{
  "n_layer": 14,
  "d_model": 256,
  "n_experts": 12,
  "experts_per_token": 3,
  "d_expert": 80,
  "d_shared_expert": 256,
  "activation": "bilinear",
  "moe_layers": [2, 3, 4, 5, 6, 7, 8, 9, 10, 11, 12, 13],
  "router_score": "softmax",
  "normalize_top_k": true,
  "routed_scale": 1.0,
  "balance_loss": 0.00113,
  "balance_bias": true,
  "init_std_router": 0.0256,
  "lr_router": 0.00209,
  "vocab_size": 6540,
  "norm": "rmsnorm",
  "norm_eps": 1e-06,
  "tie_embeddings": false,
  "optimizer": "ademamix",
  "lr": 0.000739,
  "beta1": 0.9,
  "batch_tokens": 131072,
  "seq_len": 512,
  "train_tokens": 533400000,
  "steps": 4070,
  "dataset": "wikipedia_en"
}
Below are experts of layer 5 (counted from 0) of a mixture-of-experts language model. Rows are named router (the router's row for the expert), gate (a neuron's input weights, with its number), up (a neuron's input weights, with its number), down (a neuron's output weights, with its number) and show model dimensions 0-255. Each number is 128 + 24 x the weight over its row's rms, rounded and kept within 0 to 255. Numbers have three digits each.
Before each expert's rows: "gets" lists some tokens that make up at least twice as much of what it gets as of all text; "comes after" lists some tokens at least twice as common just before its tokens as in all text. This comes from a sample of Wikipedia text that the model never trained on. Tokens count by the router's weight.

# expert 10
gets: " ", "1", "8", "6", " |\n", "7"
comes after: " |", "9", "0", "3", "5", "4"
router:149113132139127119135145145099138138145119147119138173109104118141162157103143131139146116123132177137112135117134141136141149125101150135097111130178090154120118115166086170111149111092129101153146118127097130122145170160148127118161167124111124139169162176142149155140190119137104117133157165125099090150130149082112122101132125130082098187151106167112108100120111126170158149120165126155139115150138144093135132129101109115171109084124159124111161159138121139105153161124139146143141100112105157093173135146125107126138161110127112140135105124147072150161143137107085144076128112092168136125083126141144148162143116150132170130125122137147081146083155118129133124119091080093142124124153114116103110113105090128079134149092147109147135084138096186127140143165110137
gate14:126143097131125115132146123148117126126130086122158128134133116104161125158150099173109136130123131111169139132177114125131162136127126129140158137142158103110157107109113120143116118120117128098175126093124173106140132160101186126152116155120115143110127107133203115144121088140126159135116113109107097148171141124150150164132108123157114123173157147118098120118122120154130102107144072115185129149114086132103146190119156099147112090137155098151149139090126140122123148128140138088151130114128114146135109163167138118119133123152104129150120158108081130091127129103123065137107119103143101166151140109162112145124109170160133144144121136110119179135144102150165141173125147126160116067159186149098129124089129116109121126082068108115154138171153114116126115123112066
up14:145091107134097128149096122134102096149144138137099078167090123129123127159119156131119110171068094130126119139134144102103147103129104164126109128160127142136057110111146109104128150134127108114111111084126105147132117114108135122103105121145132186126098142072127139098087122112115132140131118135116160131130063140166179157120113131128115132152116111128090128098115071166141170106072152105085126151121123131081154113146138137142155150134069106110106085129122101100125094132135119132131103118097130120126127157121123102111136123105128120122154102121110078095153178099130158101122141147116099145144139142159122151098135106073137101110113143108142138122143167168152088102113111130139131114054118090121134130132118098123106087118074152139171144135094113119141127121121138
down14:123129144096116139084101135127122157133107125123118055106129140163109092084140170127127102142127125149121166178121122081114087161138105136148137123138149124127089156098099150114122117120113174101134100140155157166131143145144132163138107120163137119120124121091111142110187127109125136079123111135120122136121143164121141135143118164095138149113122099096141165140089100149125125168125137183135165125122118163146160083115145173091118159130152089106114139118121103139091121139115164121135142174123145128116139185148106188120131147106096134129152104109154114111122091134154138127101132131109126148117100112153123176108173170108106111145168108160068104171139122134148137158135098117113140122160122117125151170096143124142169138132101110161138169129148118127110126079174113
gate15:121096104134116122115120114138102157165150119157194123092123121135108173113118117108158123128177122127153124135092154091117146111162132132121108117110149127128120122117154116131128121106137126125162140172151157128103156130138157188141135126103082132094132126107156107144120157106144116104127109107115136165160181118151159118112135155106129144184121171142132120177114151123129135108145116114120138117181160127155133131131116131175121167127158118053111160092123122120112110121094147106124091211120146072141156140111092121095136138195145124119121114113087121146151155122073119137130139173140146136131148143148118108066124163142127135108115126157125141121126162097114079121137118066107143128122122130133120107118150130111162113143115098115125087119105129144104157100078108
up15:104137132139142110094176152161181087174116135112137104131178094149134128151118123137110131115119161133128104126142086132158098178133104114142143076144163137110142080096147120146123113108131094140137134075082139152116096135120126107157149141124114112113135101091099102094110125149116125156113131121138162138151135133117133138070123123110159115105129152149152137109156143111142142106105177106125149175141144113126124126127131131116147147112176109139151122131147164137114154156126133180147157137148102158136099124090162102143150117157101071120158140110117128100157088130151154134169156093141103107173145129140122106115100084105092140100142099091131119131119103130101160110121121153174135104115156144169136110131088138093078159101090142123097079109146126133166104137155173
down15:144116122144128124107130134149098160145106080142113153161148133124149145100151152116127111159074130164177106114123072076124178166102103084135173127160123080155111138152114144147108116150124141136109128105125073132138083099154127123139137121100148101150107105118124108106113109168123159143137147105107138158162158117136121135129122132118120144084167138103139111157128120153173177128136159132158140130093126102137092125138123111121090109110124147120162083085108075105115107097133145093163110101180154077111173143136098113112136144148121096114106137141110139106087167146131127118119157149134091117107127095160151104105157116127106083152177097120118113109149117117141134130153135107149132116179126111117120110156183109170142094142114132132148127132120143120096082128108144
gate16:132126185116112129097138104110104158123115105117127113097149103122082146143164135166172163148155133098126101139162129125156154131109117087127098097156144120113110156121119174110153128180131168145143152118136107118130137136086116149162124153114135073134128147080121122112149114158094113108154104100118114102134094107144159116095136166172119110121138081175117150151192099130089146089117171123118144120129151111130126168108118145124118119173121092133150147123142106156137156075069124138158128184137107075113135144141171124163094114148120144167094136130129114122145092105126152161089118116086103123117136144112157127133120135164135159112133097158141134099119130128135169132145118114136125128181125106122134148158150080135096154111117100152139156125109111101101145135091122
up16:104157095106103129148157120153108162154167135136121112147088081112108106109134107073113121164141107131142116116127160128131108147145167086109118117096134123107101135113098090155146127167154109120152143136169147149116106115123179164144122148155123129140111123104118170126129128138121128109096130133114164176118145116131085130108134103117102133116121092106134161157160090100158119157158157127113146187118120128110116117121095121127127145138091162111097120134099074123121097152087172077107128116124110152136131129124125121154133136123126168131096134158114077105109082100100119120113137151119110083110102121171149116143075071116114132108167115118122139141153129115169152136157168160136122147062130133111137120140130148123129135132112104107147190134121140194140087099177126
down16:120149181135117129130158134114117111166121142123166110118159150168108145145106101138144097154099111190136072154126140137144132148147123107112091129133147136119132144194113098145098103102137150145120102126124118081159097118111114114127107152098131135106095150132097143134121130138133154158125099083129150121117132109152097134074148070140136129129129137154120098100157153093098134083162157134137132107162112119106092154125167106123159120160138153145164131144113137120124148165145118074129135103096137086147102149116108081117111175135144158094105170105122137103145134105141123143064124101149133121127118150092124169125150150104111164115134129108189134094124118075141127119107122102137131134104096176123122140123154114162126181140158108129172123154111081093100128122107130